Experts of a small language model: 132M parameters, a variant of Adam for the experts.
Below are experts of layer 5 (counted from 0) of a mixture-of-experts language model. Rows are named router (the router's row for the expert) and show model dimensions 0-111. Each number is 128 + 32 x the weight over its row's rms, rounded and kept within 0 to 255. Numbers have three digits each.
After each expert's rows: a language model's description of what the expert responds to. This comes from a sample of Wikipedia text that the model never trained on.

# expert 37
router:093083083115161082124140061138164132170134153165118087154133177155190122085078083138105122126120085157103101170051110102086070133164190134189129116140138142088120114116114169149092143117100138073105124162116183176106110147141055190100152176147122074207139128099080067106081119176125173120080138167085098114094119108122143143083175131139
Description: Table cells and a-phrases

# expert 44
router:094055119192155088124116136178150106104190098135108074077137163120167120133112094124132130113123061147173108128057104141144069147136152119150164120136108177124136130106084117166131139148104168076126142234091092184117069133154115202154169161116142127168123130099102104107168108144108142140114088177135145155131137107146170101051085150128
Description: Article opening lines

# expert 36
router:114099097164146049141151041155194159142163083181100116064103141134157150107100097128163100147157062137107118155079105154086085172151192112116096126083128193124101111126092200124190162136126140075095148193112146173154100161142120186110161160167147084172134162124094158101098096154148139145150078146122163151104124127125118150080183150160
Description: Name and list starts

# expert 51
router:160127088137158103123118071173200164144179128165158122100164178135163148135127091165164136162107107149067146153093142129110061103169167171123108136134126166147128122165113124145138112128090142039114133134121098167090118139134096178138138189123138085110174158097133131091112103213164181117166130170146125090158131110172095089058144163161
Description: Building materials and fragments

# expert 22
router:132134098132167106099135092154171102151153146194112108124133157129154160122105098117127117151146023147098142146068165143109070122121165134157118114136131146130137062136116133123128109076099118064134130129134141180118097147165113172076176196117132077170150182084108096142111063146127126107115108203105128159110145163122088099068148180126
Description: Mid-name fragments, "the"

# expert 35
router:135114085139158118082137102114122134167159149207151134089145148114151132089121158122132079154165133159121114153072142154104066155189171151139136116091146144075127090118138148135170123152043126081108122176126113154110150156142149185127163148103106113186157183077101132136121091146094161144127160207127105125111175111131095135127128145157
Description: Table cell separators

# expert 41
router:160097132148153101087161066122154142158144145144142110098153157127161119130123091080163119119141126125069107125056114106118148146162145147173132125134145187133102131113150172095163076127122136071123173176138148159121061150116052192077138156140112130161169161113135124113141100207090155107153161147120081100093144053176106131124121122155
Description: Letter i, metadata

# expert 54
router:105148138168096087111142054145169157106168133126154132075164174123194110142112138145134141156139081119098056118000111193101072157166135112129129068131126150116136151136095163080116138149097114077151171182078126166120133119149082203153186163171120077175125141102094112108107137150194154078121134175081122152101133109157106117097119141200
Description: Capitalized name onsets

# expert 18
router:036138056145172105110181087158164099146161110179150106109152194147151133130092159097146127117133086199124128159080129171086084135155128125115134159126155158118131089150104182113120133117110121088143126172068107172141096115100089194093127189165120083198198169096118126111097110143095154086120142195094176140130134106139058117117118160138
Description: Building and place nouns

# expert 12
router:137118090085135081096126114152136111109153095186086097116180118132104109078092142136169150097169113109102106116073110169134110112201208112124126144129137167117157132114132152115138125152083176049174113151091169148143147159125122184134187149137161055144131122114063161123170111189104169129092110138095080152105140103178090105125161149138
Description: Foreign name letters

# expert 13
router:090126078148147096105159123143109129150157133170147129121168135163134133123125101127164127118153096131090133137064101153127053125192171127162081119141130169168148084149125137134116103075084133061142120157131136230137100183127127145095159176137132131124140133081074122107099137163131143177175127198112138119127170118143125163089162191144
Description: South Asian name syllables

# expert 38
router:142124113114143071144155083095114131128191094139119090143129181164179100162056139173125126159135088155089048164083129137131075134164152139098121143082115153159147113154160181120125091159080102083104119170139108187121126122135156147158164181126164100205135170099150166086109127139068137139100145146087153151133182140193111142092154136126
Description: The letter pair st

# expert 19
router:126135115063152109102173069145169155107213109140101109134135120167117125113100116106137121137104067087138110111094135140109062170143181120125127117137158147143073131165060143150136139167066105099162149219124143188117100148157131180091154185140095101142172195115106096131085104155143152105148106170144115142078165139152117142145163156145
Description: Verb stems before suffixes

# expert 14
router:130085094143137124124156087168132109167117138162131119100125188140193115101045135095126098124122056092146093085092117090073142114127147181113095167112132149142149117095093130156106159139104130067087192182140147188148109113129088150164179199111090090160158160157128140084137085172098174113138129175117106170101148127180141187083098126112
Description: French and Romance words

# expert 8
router:105109086105178099123166086151171140175188158117108099109169144132183164129115091127136109145162086150171100099055081122097066123146185131113113112098132128069119129127075125098086135131088126095156129163100113149141115135130106196102136173151160101135150116129116140126064169146107200122141134147089147113151181112166158122065129149131
Description: Prefix re- and similar

# expert 43
router:128105141126147064072173087103145151131122130152152148110116125149139110159109110129139075155139087107114105092087095146115062143125193170129140083129133123080125111116080146160090179145072169128125126195105169147148074159119153129094186191114078098132151159099175160080068099158129168131133136164109161129154153123176099134081140135115
Description: Word ends and hurricanes

# expert 49
router:104079052154171079103159066172132113190153149169143068136133150135161144167103086188126127127112099118124071138090109146080072142135215130170127094104148134087123102114150132111132156144083173059120137153106117170101122140119097180121166206082126096161107126073090110103145110153108206135128133189116146148143146106182156121083181161119
Description: Table and list ends

# expert 9
router:055185086178126112104191058132123162164172145159136092135155107177176169122119075109108124127129090129080098161071110140092110168189174155142098114124125167101112115143135166117158144153119181065126093255086105171151102187137108159123160208155145072136146163100151143093134127142111150114089124127103157137132134108179114115125170136119
Description: Head noun after "the"

# expert 2
router:094155105115157075084153133171175123125154161163170135128136125174163115117077137187126101143117052178079134141059100136105117141127128133140109096084133161103082102154081136105152125127084114107134107192144113161125143141127108186142158200106148071175204123123144084142087151154133136123098100143038082115141134109155070152104159190187
Description: Short word-initial fragments

# expert 60
router:111124105158166084111102066203134083170187085127173140126134124144161117127066156142163100170155093147092066101094136146141105158153180126100140106082144151098116101127110151122171152106103147055157146205138128169134143114145138168102138229123142105192161187106095168115139131143128139089178124139070130134120125180141152115092127164135
Description: Inclusion verbs and suffixes

# expert 34
router:108092095137134087079130098164093117145142104170134080133138168129153122114115085177112092097170056193122139120038131128128087137135196141176095099142093156141142093116107126132093152131080095076118191213102132137148067150124070154105168164127145118181146147117077162138139092184102141079160108173094114124121155128119128111095177152189
Description: Etymology and non-Latin script

# expert 57
router:125111101132167076136126028179151098137179134145113140155114165157174167094099146162174139147152069145070125125069160120145097178159144111179116150123158154101111092149101127145159156122074148036150120178146135176153135196147088205109177182142112124161133147090133112090155131201102170077142149175096138109105172155153101126130127168186
Description: Sentence-opening determiners

# expert 5
router:167126126100124117069160108121110187132150144139137102088163157183153117134099146109122151134205089117136098140074123123090086160126202154114124119139125167157117086152107116117137132111107161072134165208077135153115120144083141177106164234136108104159129187091065094075083087135122155130109159149132125138129187139164139169112143153153
Description: Latinate word stems

# expert 29
router:100134052111114100105151079160149136130197073107122118128146147184140098140128112107140105156112108110106079126032144155106085200202152131105093115085117124101093113154090103109154141080098105047146110199115132138143140135163137211085167208114099062177170171119110107108081087145137130093141085151111120084118122151103108168140135189133
Description: Capital word starts

# expert 56
router:151141094137165083118143099167144147142168146100165118110116160162172104088109096108124093149133054093092128127133086138141127108114162142196155101116138145123115108177133172124194148143075152090087186182081118158132112132139067165142181234143168078169118146088118113113133097158097185079126090188133087069131136101124110118087163200142
Description: Coordinating conjunctions

# expert 24
router:105117081135127102153149052178127147097170086132093086107139166138154161055108127124125133113155111147118081114076101110141108172160172119112080133095133172117120073120114145137142104173100143076140161195144099192178122179156111163110154169098105119132155146097116076072143101232160175120138116136136144144140124129134114157118129161148
Description: Relative clause connectors

# expert 23
router:104147140148126126135211088121147169162144170121170115123122131148203120126150117180117117105142080105116116105042158147107122117150184101122120123109134098090110141153091146154169117124090125073154127144111122227155118156152093173152170160197131036195145138063070113121085104148164162147118089160126168130089120098143084093122126146104
Description: Surname pieces

# expert 6
router:090094148132119086096111043165184146141174153169121123083074137162137155123108099131150104121134084173086086131049156098108107123172132151149116114158119143103120097124126138140134110148143184063144117215111169183182104188171090155105158161143115107164114159101132098064105141145065136124121140150112143169116158156175082126091151141173
Description: List and table starters

# expert 1
router:073153041133157118081097046125127154128131154178109098105144156174142137136139096140124112103118107163128115155078155191144130147180140179140137098093121139137142136122100114112134129110088153079126131188103137155143077168202103180106221184115142067148133123127147138095140147152152164085112120173099145152146164103143107167061186126170
Description: Nationality and geopolitical names

# expert 45
router:099129148105174131116200073097143168156162125163118099102124120171156106100076088101144106142111089133139075158109100106097065161145159108153166153118131197151077135119104143166169131107115110120143160224142152197112152124115103156077157195146103051161150206103132114126093108116146157114150089127153131106094121118144100124120186165116
Description: Verb stems before suffix

# expert 47
router:074084111107175077127144036183103106104148152143144139091103179177154166106105130169125087102146107168114083143104114156145079144130166089148085146091145187071094129097120177119189143124053121065138156157090124154137114185141067181109163191134146067193147144133117128075094101179124169093147138186089125124114171146137104136054169185132
Description: Quantity words

# expert 53
router:110077150090160085079152111119154159114139110103127130081138148130151150168050121154154103136156106163105091170096149109127115121142160149140138143157159125116112073109131145134105129108089137038143130176089156189129099167154153171115171210139083137203135154092095156095095067179091188093111161161087097094146174159147130136095177160157
Description: Adjectives and suffixes

# expert 4
router:083143026166181152110155057119103129169144125168145101132195151118153134113111059164098147137147106143103094153099086153128100160147120124131097088126141217122127115093120158104135141106097149093122121188126153160147115166115126196092178250142109068182133158114122127122157099163104132084115138188115125132119152116167131106099149142119
Description: Collective group nouns

# expert 27
router:133120049185144119139208071156149112136189136133136148152114158132158139145097119167146138117161100140118095089081126130084114124138141115177144110171103153101116090111126142090091133164110071080095094159086143172173087145118107223128152193125138045153151122093117117150097109132158146099105171115108152084110141115136096122092180151130
Description: Day and month numbers

# expert 33
router:093139074155086123125142077100146181125154134118140123107151126169192100100101092126124092144152120136134094147007133158093090191128138157141105092149131141111109130124069135110172103126122135085134118208091153163149144140146123194115143182131075093174180120102149114098143146151075158112098119183120099111113138200206088149066152168144
Description: Initial capital letters

# expert 30
router:129125090164136109095126075176117130162178135182109128141163136118183144112109100158156155148099118094150139122102156113064075152133171143095101156088121137157091056111109118159131148124065097027100144146120107193155101086129121191113178199151152059151165158114143175106141113165083145126110109163125073123129160138135130128093136145156
Description: Foreign name endings

# expert 50
router:104153117123141084089147047186162119086190127169132146095116127131155121154110121141155126141123057142098097138031140150113111153185157122161116097153137122098100130155082147142129159125067119073118143239109133150126110189156108178102186196171125125156133161100095104127093141178124151092108140140104133085097135110158065115123143155187
Description: Sentence-opening words

# expert 15
router:122121132143132108121167055149100132143153133114111082104131101130146154133090091113131091198117104168100125113093093083113126133111144155171114114127119129157089150130158184119114141098089101080092123202129123155154141135140114158175130189121146049187120221102121144103134089160125171091102140153089139132114139160169082174078178132124
Description: Time and occasion nouns

# expert 55
router:129092088129115087113118080091161127128150150165091122109105124091126127129124119146138102105129104164145086131085107079112065134153185132121127112121142185137132088125072167169069147147088108028113159191106105171174126132098145225128201160137121077172158114040112172144136069158105176076130115167075164112108149148145098117082142152117
Description: Letter y endings

# expert 20
router:160088100159144080116101105154134139103173152130094072122072155161201124126081100165167154127157046079107113185084142114110051177116169162155090100107146129121105080066118152103106139066123123043098135226125139154149113155129134187133166193134103082167155127108107103133092073172082184084130137156102164145116129114156137120073181159155
Description: Math, code and acronyms

# expert 32
router:102142068108141129118160102132142155174187130164108144134094115110160147121047115127142113147111087125156101093050078130083058135165176136154117175126121165106136135104077151125134158132096130093114082127165139167120113121149092170138143181116115060174152121070111124083158135127119180128102093148097144130089127144130133167072157132136
Description: Sports and data tables

# expert 3
router:068109087101150132103203070163146169117172119182115096092139167146161124144049097129125106136143109162133076145069094155108099151147135134153139106124127199135116086092047137110137146097097145054137147169131088151103127164116082194090144183120139077157156153088166113095132126169143174137118086156096084158119129099177091136085152133133
Description: Person role descriptors

# expert 25
router:132141112175142098082158067172172125135144124168148103117132119170179074098097109185182160144115128136165161145110121099133096085171162148131088136147145148121110123114111140123097124144092132075092138141144122163145116085159081174128188197171178108162137146139108148111118127165124180150084123170138140094183131084143095155125144106107
Description: Syllables ec, uc, ov

# expert 48
router:164099108136125115093163069153129149194171150140097102137102149148192114107084112126121104095167136175092143173043101114158086145113151159173121118109108165118101071120159120125190155173059144103109105153121158221137136129152111145068138152115139110161146132102140082070173092153140182124117104181089127097078148084150121124105178144126
Description: CJK bytes and decimals

# expert 42
router:137125131099128116116098094152136099105196103185131089134111136132135177109089125135130086134099076147141077118041109125117109130107144158194124137158108162057084129125095133120150129128115115085112102196135121174120078144166143168094186167172108113210099184077089115099116103141118163131139074146144149149087120142181155171098136138143
Description: Table header cells

# expert 26
router:078097148123166100120167063137143205155149104111124112149148109195178083157133113162126113137144053135089083153065109145084093127136170156089115116117087134126102143121090121126135137085098077082137114156077175145135151178094134181096178189103123107163204173075134102076095101127155155122134113148091106087118150151159110122079135152156
Description: Consonant-cluster word starts

# expert 40
router:093134082149114118131140091164128144162171116182152111082089120144157122140038095160144108122101093138140098120052106132109115143185144086137140087128142124117121160098094111141169117129055127064153166170156121193108131139145081184152178172146131088216144117103152103118124074170147120175128078178113081085080108117143065148102134142149
Description: Biography main verbs

# expert 16
router:122151125102106124064136049100159160130184096158117122148166153113215069127089065139157088163145115145093068098094087089128107189119163167147136117117118162100142103137093153151152138154107155095097152158134140164135107166132118179160149170148150095157187132106130143127123128150138154116125118135121145113124203128154157088052188148119
Description: Wiki section markup

# expert 63
router:154074090156150096065124079129099108131136132121138161116132169085152110128112087111109078136140116131115081138094117117143062147125134128110105145110113103133120084112111180093100134123110162057151177197080169191136105083137119210103181154146112063182172136094121089100109058170101187123144131214108162128137131131168128134041149184143
Description: Technical word endings